Weights of a small mixture-of-experts language model, trained from scratch on English Wikipedia: 6479 steps.
Below are experts of layer 5 (counted from 0) of a mixture-of-experts language model. Rows are named router (the router's row for the expert), down (a neuron's output weights, with its number) and show model dimensions 64-127. Each number is 50 + 15 x the weight over its row's rms, rounded and kept within 0 to 99.
Before each expert's rows: a language model's description of what the expert responds to. This comes from a sample of Wikipedia text that the model never trained on.

# expert 16
It responds to: Last digits of four-digit years after 1 or 2 (1890, 2006, 2008), plus sentence-initial "The" and comma or period after dates.
router:30 44 58 51 44 44 61 30 72 53 57 48 32 71 51 46 38 40 57 59 40 59 46 74 32 57 62 40 47 82 51 64 51 69 54 36 77 46 31 60 25 48 57 57 30 54 50 38 43 52 18 52 50 62 23 82 29 68 38 48 39 24 44 63
down0:57 18 34 19 63 57 41 48 53 09 43 36 59 58 60 52 34 48 09 79 41 47 87 55 43 36 63 47 30 60 31 45 58 52 57 50 54 49 65 39 76 55 49 75 43 32 52 32 59 28 55 26 48 55 41 55 63 67 31 43 35 59 61 26
down1:67 69 77 03 47 42 51 35 66 19 59 43 42 34 61 41 73 60 51 43 21 49 41 38 46 59 49 51 47 78 72 32 58 42 65 65 43 47 46 43 55 31 58 31 41 49 65 43 68 63 59 57 55 71 47 19 39 69 47 61 62 72 56 30
down2:45 60 24 55 37 54 33 61 67 59 74 67 39 48 40 57 41 63 43 61 51 29 55 31 40 60 41 51 60 42 38 87 42 92 41 80 47 57 45 40 74 55 20 40 48 52 27 53 72 62 35 34 45 33 49 65 42 28 51 58 43 27 25 62
down3:47 32 37 51 40 66 51 75 59 47 64 78 45 44 70 63 68 26 56 56 38 37 46 47 64 51 51 60 49 45 51 36 60 21 69 37 67 30 61 42 38 47 77 44 67 66 43 57 45 32 45 60 54 58 43 46 21 67 16 73 80 76 52 55
down4:66 58 39 45 59 51 72 35 65 81 62 58 53 54 39 38 59 54 63 60 49 62 69 52 36 68 53 52 55 64 48 50 68 51 64 68 55 72 44 50 21 67 43 52 58 18 24 70 47 57 41 67 52 59 47 45 66 20 49 59 37 48 46 54
down5:50 61 49 34 50 37 77 46 45 61 44 32 41 69 46 48 57 60 12 68 79 44 56 31 60 35 56 31 70 41 33 33 68 67 72 26 45 58 25 49 73 42 55 63 24 48 48 53 72 44 54 47 42 44 54 48 62 30 40 42 47 27 45 23
down6:59 46 68 82 47 69 75 41 42 46 31 66 33 66 70 57 68 61 34 29 45 44 40 10 31 81 51 44 40 52 63 72 46 53 30 36 73 16 59 50 53 28 33 38 67 47 45 49 28 76 58 56 37 66 38 54 40 51 43 57 34 48 40 77
down7:48 25 53 36 35 44 73 36 51 59 66 24 43 66 56 59 26 42 58 68 22 46 40 76 54 72 40 22 22 61 43 58 42 54 66 40 47 37 44 61 57 78 25 69 27 56 46 65 51 43 66 52 57 59 51 49 69 46 51 74 47 38 51 31
down8:56 83 15 29 66 39 63 66 78 55 41 19 79 60 66 61 60 45 38 71 53 63 46 59 52 43 53 52 70 58 49 50 71 36 53 66 83 69 72 38 89 56 37 46 34 51 48 34 35 57 64 27 28 40 51 34 34 54 51 36 45 31 57 52
down9:49 45 64 59 59 70 62 45 41 62 59 51 36 53 59 42 60 45 25 71 55 50 76 32 25 59 50 57 58 42 72 57 42 43 24 34 70 40 63 49 43 69 44 50 78 46 59 74 27 62 44 75 29 64 48 69 46 46 47 57 71 35 72 64
down10:43 54 48 52 49 65 49 22 57 34 46 43 42 87 49 69 10 47 60 43 41 72 26 69 59 51 35 28 65 42 52 44 50 46 49 31 65 77 50 48 22 51 41 22 54 37 47 49 38 30 57 57 70 61 51 16 52 47 72 67 66 52 65 31
down11:36 69 75 54 46 61 47 70 55 60 37 32 71 70 21 38 53 60 38 62 45 27 40 70 45 23 40 61 66 36 78 36 56 62 40 61 67 43 66 55 34 62 77 60 61 55 26 55 63 61 58 56 36 55 47 64 72 53 71 34 45 26 59 49
down12:63 44 46 65 58 49 37 64 53 73 40 58 82 44 71 43 37 62 66 65 55 45 52 74 63 42 25 63 55 65 47 60 65 58 37 50 55 77 20 40 36 73 48 45 45 65 65 65 38 19 58 40 45 38 91 84 68 41 55 42 57 24 38 57
down13:44 39 57 62 65 22 43 72 74 51 60 55 68 60 50 37 51 45 51 71 33 33 20 55 09 52 52 57 42 62 52 17 37 54 47 64 37 24 31 53 47 34 74 55 36 68 48 33 62 44 20 31 54 52 28 42 64 58 60 46 34 66 56 64
down14:28 58 67 54 60 48 45 55 28 40 59 23 62 43 38 68 47 48 46 46 39 33 30 37 60 47 55 28 44 71 49 99 34 39 43 50 41 44 60 63 53 94 75 47 61 41 62 57 47 79 46 44 42 61 32 36 60 34 69 27 39 64 58 64
down15:59 52 54 29 54 33 31 43 52 55 54 52 52 63 45 43 46 24 70 23 43 75 76 60 65 67 68 40 48 30 45 40 44 29 62 48 41 65 76 38 26 75 45 34 65 75 52 34 17 35 49 42 56 26 47 51 39 70 46 25 60 52 70 49
down16:40 52 60 28 52 32 43 76 55 42 61 54 61 37 39 31 47 34 51 42 47 39 45 65 54 51 22 38 58 33 69 60 60 33 30 63 43 68 62 23 46 60 50 38 53 37 41 75 69 70 46 41 56 43 72 29 53 42 58 30 61 50 40 69
down17:59 64 51 60 76 84 61 71 52 61 58 21 37 50 71 46 49 66 45 61 79 53 40 61 39 31 51 42 57 42 48 25 46 49 51 64 64 30 51 49 48 49 69 71 52 63 58 38 58 44 68 41 44 38 46 60 63 68 45 57 33 37 39 43
down18:53 63 65 49 58 51 54 36 57 59 40 70 61 42 43 64 54 57 63 43 43 55 67 42 53 54 08 64 58 51 37 33 46 33 49 35 64 33 60 48 53 33 68 61 51 29 77 54 80 72 82 56 56 47 39 48 27 54 58 57 54 53 52 76
down19:35 53 31 58 57 31 37 82 45 36 42 77 58 41 56 32 52 58 64 24 81 17 68 50 23 39 35 40 37 41 38 69 65 61 73 35 36 73 53 57 68 49 18 37 66 25 65 30 60 57 32 50 29 66 71 58 54 63 49 41 45 56 65 54
down20:45 48 39 60 31 77 24 62 34 42 56 65 48 58 41 43 50 35 58 38 59 41 45 47 48 47 36 57 61 56 40 67 50 41 71 65 41 53 56 44 41 51 58 14 59 36 62 55 82 29 47 31 55 57 53 65 26 34 59 63 56 47 47 30
down21:86 42 58 64 44 60 48 54 46 71 27 62 38 28 59 35 34 46 70 36 60 80 24 58 58 33 76 46 36 27 70 32 57 54 59 45 33 45 59 47 66 24 34 38 48 55 67 61 45 45 63 55 68 46 56 44 36 52 38 14 59 52 65 19
down22:32 45 63 63 57 65 32 73 37 33 46 81 35 20 52 51 44 61 29 61 28 59 54 38 42 56 63 53 55 59 49 56 49 40 65 54 44 76 66 38 20 45 39 45 42 46 60 48 60 21 26 60 64 51 54 85 44 56 51 39 72 51 51 34
down23:60 36 41 41 41 50 47 61 44 63 82 67 60 62 38 57 36 31 59 51 41 64 49 55 43 65 50 50 44 49 80 63 59 44 66 58 41 47 50 65 59 65 57 49 48 48 22 66 62 36 36 59 22 22 60 56 70 38 75 44 34 44 63 26
down24:53 48 52 56 58 25 67 21 52 68 63 39 44 62 52 39 39 56 58 66 45 66 36 46 62 33 39 35 28 28 65 67 55 69 37 31 60 45 48 48 72 27 52 58 35 53 69 77 56 65 33 33 57 40 44 68 70 50 77 40 70 76 70 72
down25:51 45 62 56 65 52 66 41 70 50 69 55 36 57 14 53 38 33 18 33 61 40 52 47 59 20 60 48 52 38 46 45 59 53 29 44 70 56 48 62 33 24 47 42 46 29 44 63 33 56 46 38 36 34 57 60 46 59 20 74 54 55 58 52
down26:28 60 58 47 76 39 29 49 30 49 47 23 49 41 61 75 49 19 58 57 56 50 41 54 46 59 80 25 44 42 27 59 36 68 62 65 64 10 47 41 62 38 47 68 35 38 35 58 44 52 55 31 53 49 55 40 57 66 31 70 50 45 66 52
down27:57 71 52 51 66 44 75 17 48 55 92 46 52 33 73 48 59 58 57 35 48 45 45 33 63 36 37 33 70 66 35 48 08 53 54 75 69 68 24 59 61 43 61 28 22 40 50 45 66 69 15 56 62 67 64 49 62 54 71 41 54 27 62 09
down28:41 24 54 08 29 61 56 42 36 69 46 72 55 37 42 46 64 49 00 23 48 55 47 49 36 38 64 67 37 38 41 53 40 22 74 51 55 47 37 37 81 41 42 74 64 60 54 60 39 69 73 47 22 41 55 50 44 59 53 57 49 53 58 29
down29:31 50 55 52 23 59 45 43 55 75 27 59 47 61 57 56 54 22 75 62 44 35 41 63 25 63 36 65 44 72 69 51 37 38 33 44 47 42 28 53 48 58 73 70 37 55 57 99 41 43 37 44 52 29 53 42 57 40 25 56 54 37 64 42
down30:58 69 60 71 65 62 67 51 27 46 45 24 44 43 51 49 27 35 64 55 22 35 74 17 42 65 54 68 26 08 47 42 46 45 24 54 55 47 56 41 46 74 68 33 54 71 49 38 21 48 69 66 45 72 58 29 37 62 45 57 42 43 48 52
down31:50 43 40 43 56 67 35 51 16 08 46 54 74 53 57 73 36 56 47 59 25 35 32 47 39 57 70 38 38 27 51 49 62 43 41 50 37 55 60 46 44 49 42 66 77 58 54 41 39 34 58 90 74 70 42 43 36 42 35 51 80 35 43 44
down32:22 49 32 29 57 28 53 27 49 66 58 70 45 67 51 31 68 74 47 48 57 24 29 76 12 64 77 43 61 50 44 62 33 48 41 28 78 53 34 83 40 57 34 53 52 47 67 80 30 53 33 54 57 49 29 52 70 35 76 52 32 49 48 66
down33:50 61 23 51 60 22 51 84 76 45 62 42 11 59 57 60 20 83 32 46 53 79 39 20 51 42 46 52 45 48 56 63 79 36 59 57 55 59 46 42 40 50 44 57 46 63 32 42 59 35 55 28 56 45 40 44 29 78 33 64 64 50 66 32
down34:36 65 45 27 61 43 47 53 58 39 72 63 31 65 45 52 41 25 31 43 31 49 43 69 44 66 46 77 40 52 47 76 27 48 56 35 43 39 41 31 35 50 71 65 54 62 60 67 35 61 46 53 52 43 35 57 51 61 53 50 56 71 41 34
down35:44 30 37 69 51 58 58 47 37 34 59 32 72 26 43 65 47 59 38 54 72 73 48 35 55 52 41 12 49 45 42 46 67 33 30 34 45 30 48 66 60 51 33 26 59 64 96 28 32 36 52 29 27 47 50 46 42 48 35 40 83 40 49 43
down36:66 68 22 83 46 36 52 41 26 54 39 35 47 64 37 59 59 43 92 42 19 38 52 64 55 50 46 40 56 38 56 23 52 36 42 79 39 51 57 58 73 67 47 59 52 60 35 46 57 61 74 62 51 58 26 34 58 40 57 31 37 49 48 46
down37:73 32 51 61 36 40 43 73 59 52 72 51 41 63 34 14 68 26 50 35 81 61 40 56 37 77 58 82 38 15 55 40 56 69 69 52 67 41 31 30 33 58 45 34 46 48 28 45 35 40 36 76 32 46 80 61 63 28 54 43 28 72 39 54
down38:38 56 29 33 62 54 39 69 53 39 54 45 78 31 55 41 52 60 57 45 68 63 43 57 43 59 54 87 50 58 78 53 45 70 37 27 47 62 42 61 48 23 40 28 45 50 65 43 75 50 54 54 63 45 71 31 57 59 47 53 57 74 64 33
down39:51 59 49 33 39 47 64 48 61 70 34 74 54 38 45 33 67 35 36 14 50 44 54 30 45 61 48 62 41 49 48 43 42 72 33 53 46 21 41 52 39 36 60 26 59 41 26 40 41 43 58 25 69 46 38 42 33 23 40 49 73 49 46 66
down40:52 51 68 64 62 60 06 39 67 27 21 51 48 73 73 53 69 78 71 38 68 69 53 63 34 52 38 48 46 37 62 35 25 55 36 31 40 27 48 14 47 54 39 64 77 47 29 42 25 58 55 44 60 52 70 52 60 52 42 34 44 62 41 37
down41:69 45 23 50 60 43 48 52 34 38 44 30 34 52 57 50 53 50 80 63 39 57 26 54 25 51 64 62 54 78 40 47 46 23 52 82 52 48 53 53 41 41 48 30 41 58 55 47 67 57 51 74 43 30 45 44 53 30 60 17 40 37 37 39
down42:84 48 30 62 50 39 57 42 47 67 36 67 60 69 67 51 63 71 48 12 35 66 54 59 63 51 47 41 25 21 75 55 63 55 51 54 77 38 32 55 44 79 69 43 30 73 60 45 52 45 45 50 54 68 64 50 53 77 37 37 52 53 55 28
down43:49 45 40 45 53 12 39 50 30 47 61 48 60 56 57 25 54 63 40 40 18 12 39 58 57 44 45 62 41 54 51 78 40 58 36 45 52 70 91 61 65 40 39 85 33 59 35 45 65 46 36 40 71 41 59 33 28 61 50 63 70 59 61 58
down44:51 57 84 44 70 39 26 48 17 51 58 65 49 42 44 23 56 83 45 59 56 60 60 27 51 45 53 12 51 69 45 39 46 62 48 26 51 61 52 58 66 47 25 57 50 42 48 33 40 60 43 46 34 29 55 60 45 53 25 54 45 53 91 40
down45:42 81 52 43 43 45 64 43 53 39 45 55 72 50 38 35 51 52 60 77 73 59 77 76 35 45 39 48 43 37 60 35 52 45 46 53 34 61 61 57 56 69 58 93 66 43 52 41 48 29 46 56 76 50 50 45 55 48 44 45 80 59 17 49
down46:51 31 60 33 40 55 65 78 58 46 58 58 46 43 12 29 51 36 72 34 74 58 50 56 62 41 58 40 46 41 53 59 46 71 57 40 31 24 67 61 49 54 44 69 66 81 54 17 75 72 40 26 48 49 57 42 41 52 58 64 51 59 45 88
down47:36 41 47 39 55 64 51 33 36 45 62 43 62 42 68 28 51 69 37 26 83 47 57 49 46 36 10 49 31 66 53 38 67 59 50 62 71 42 30 37 66 52 22 39 38 46 52 20 55 67 44 53 46 23 60 62 45 38 56 44 52 43 80 44
down48:46 38 60 53 46 29 34 58 52 37 50 39 43 44 45 44 56 59 50 59 88 50 58 49 57 27 51 53 32 29 24 35 46 69 54 53 47 49 44 51 47 68 28 70 42 36 64 38 25 34 66 38 70 54 54 33 65 38 46 46 47 92 43 82
down49:61 45 50 52 73 35 47 29 36 36 45 70 49 32 34 57 59 48 54 42 44 59 59 30 63 51 29 67 60 64 65 74 51 63 63 55 34 46 48 60 27 56 57 46 43 64 47 52 18 29 58 49 27 62 42 43 65 41 41 39 50 82 50 63
down50:64 39 70 72 53 68 53 68 49 43 41 29 59 63 32 53 77 15 49 87 34 41 49 67 56 51 47 28 76 41 45 52 47 49 66 47 40 22 70 53 59 58 32 54 55 66 43 56 68 23 31 29 40 43 69 60 68 71 54 44 35 37 39 45
down51:61 72 38 58 40 38 63 62 59 67 24 63 41 27 23 24 63 58 54 65 44 56 72 54 50 65 84 64 49 61 54 46 33 59 40 56 45 27 65 64 69 35 86 54 46 28 32 48 65 52 55 26 71 60 77 14 52 52 45 69 23 40 44 42
down52:41 49 78 52 64 63 62 69 61 48 47 50 69 68 62 56 64 82 42 60 47 56 53 47 65 45 43 48 41 67 40 38 53 41 70 39 22 62 52 46 53 41 25 34 67 39 54 51 37 45 56 49 45 57 63 55 67 50 55 50 81 80 56 52
down53:53 35 44 60 39 36 16 66 53 74 43 56 43 43 05 45 34 61 62 58 61 58 56 33 56 89 46 62 69 39 45 50 32 30 54 52 48 64 29 50 63 39 60 54 60 78 57 60 24 27 73 43 44 69 16 79 43 26 58 59 44 67 42 72
down54:23 54 57 40 52 37 46 77 86 33 60 37 34 34 49 32 36 64 62 36 48 34 39 50 81 34 62 44 65 52 85 58 40 30 25 37 75 41 52 43 56 46 32 47 84 23 51 78 49 52 53 51 32 39 52 39 71 43 75 63 51 39 51 46
down55:64 67 57 63 23 23 65 72 46 60 66 41 45 38 70 70 62 33 59 56 52 42 46 54 34 77 38 61 68 51 29 55 45 37 61 55 67 38 48 67 50 46 23 53 65 37 60 42 45 59 33 53 58 30 60 30 63 33 77 74 88 44 77 59
down56:56 24 25 63 36 72 60 40 49 48 35 46 58 53 32 48 50 39 65 22 26 55 82 57 48 56 41 39 18 38 46 76 35 58 50 66 48 52 91 45 55 42 62 51 74 68 50 58 49 34 47 64 57 33 60 66 52 58 34 87 51 62 43 54
down57:44 73 61 24 63 29 83 57 64 29 46 43 61 45 74 52 59 62 78 41 44 61 51 78 43 49 41 78 67 64 36 26 77 55 17 42 16 53 95 67 51 58 51 47 32 45 44 55 57 53 41 25 46 41 38 45 54 53 50 48 49 68 15 55
down58:42 46 25 68 48 43 37 52 56 46 27 16 39 74 50 49 56 42 30 67 35 66 69 43 30 85 64 77 46 71 50 55 48 45 57 63 59 51 57 59 51 56 60 54 51 70 36 54 63 51 40 38 75 71 29 49 56 44 73 42 53 47 71 54
down59:55 57 54 62 62 39 65 46 32 40 51 77 12 56 55 60 44 41 29 53 72 55 43 45 46 37 45 62 48 38 74 53 59 65 28 32 45 61 24 62 38 58 62 75 40 35 51 74 71 48 38 47 77 57 31 51 35 61 60 83 29 47 23 46
down60:04 44 57 45 42 44 46 55 52 62 43 46 54 31 33 90 46 46 59 70 43 46 46 48 69 47 55 32 60 71 58 77 54 44 35 32 39 55 32 11 40 36 53 38 29 50 35 71 71 58 69 67 17 63 42 72 59 23 41 26 58 55 41 30
down61:43 36 35 49 51 65 67 53 80 52 45 48 36 74 65 63 58 72 49 61 82 19 41 40 46 62 63 29 56 53 55 45 51 45 52 66 52 65 37 71 33 24 75 35 60 64 36 48 39 55 41 65 68 58 50 68 32 45 61 54 31 62 26 49
down62:62 62 50 33 16 45 39 36 56 52 57 62 61 40 53 47 48 41 47 41 60 54 66 44 58 72 60 59 47 29 34 44 48 50 58 63 59 77 46 39 59 67 15 28 40 56 64 46 76 53 55 52 58 36 30 43 61 78 51 51 51 56 39 46
down63:79 60 43 42 86 55 43 61 69 57 75 50 63 58 64 44 32 45 66 44 71 27 29 51 50 39 37 39 67 73 37 68 38 43 39 85 46 42 63 53 45 43 66 33 63 38 60 36 52 19 67 64 85 49 54 54 66 42 28 46 49 24 64 59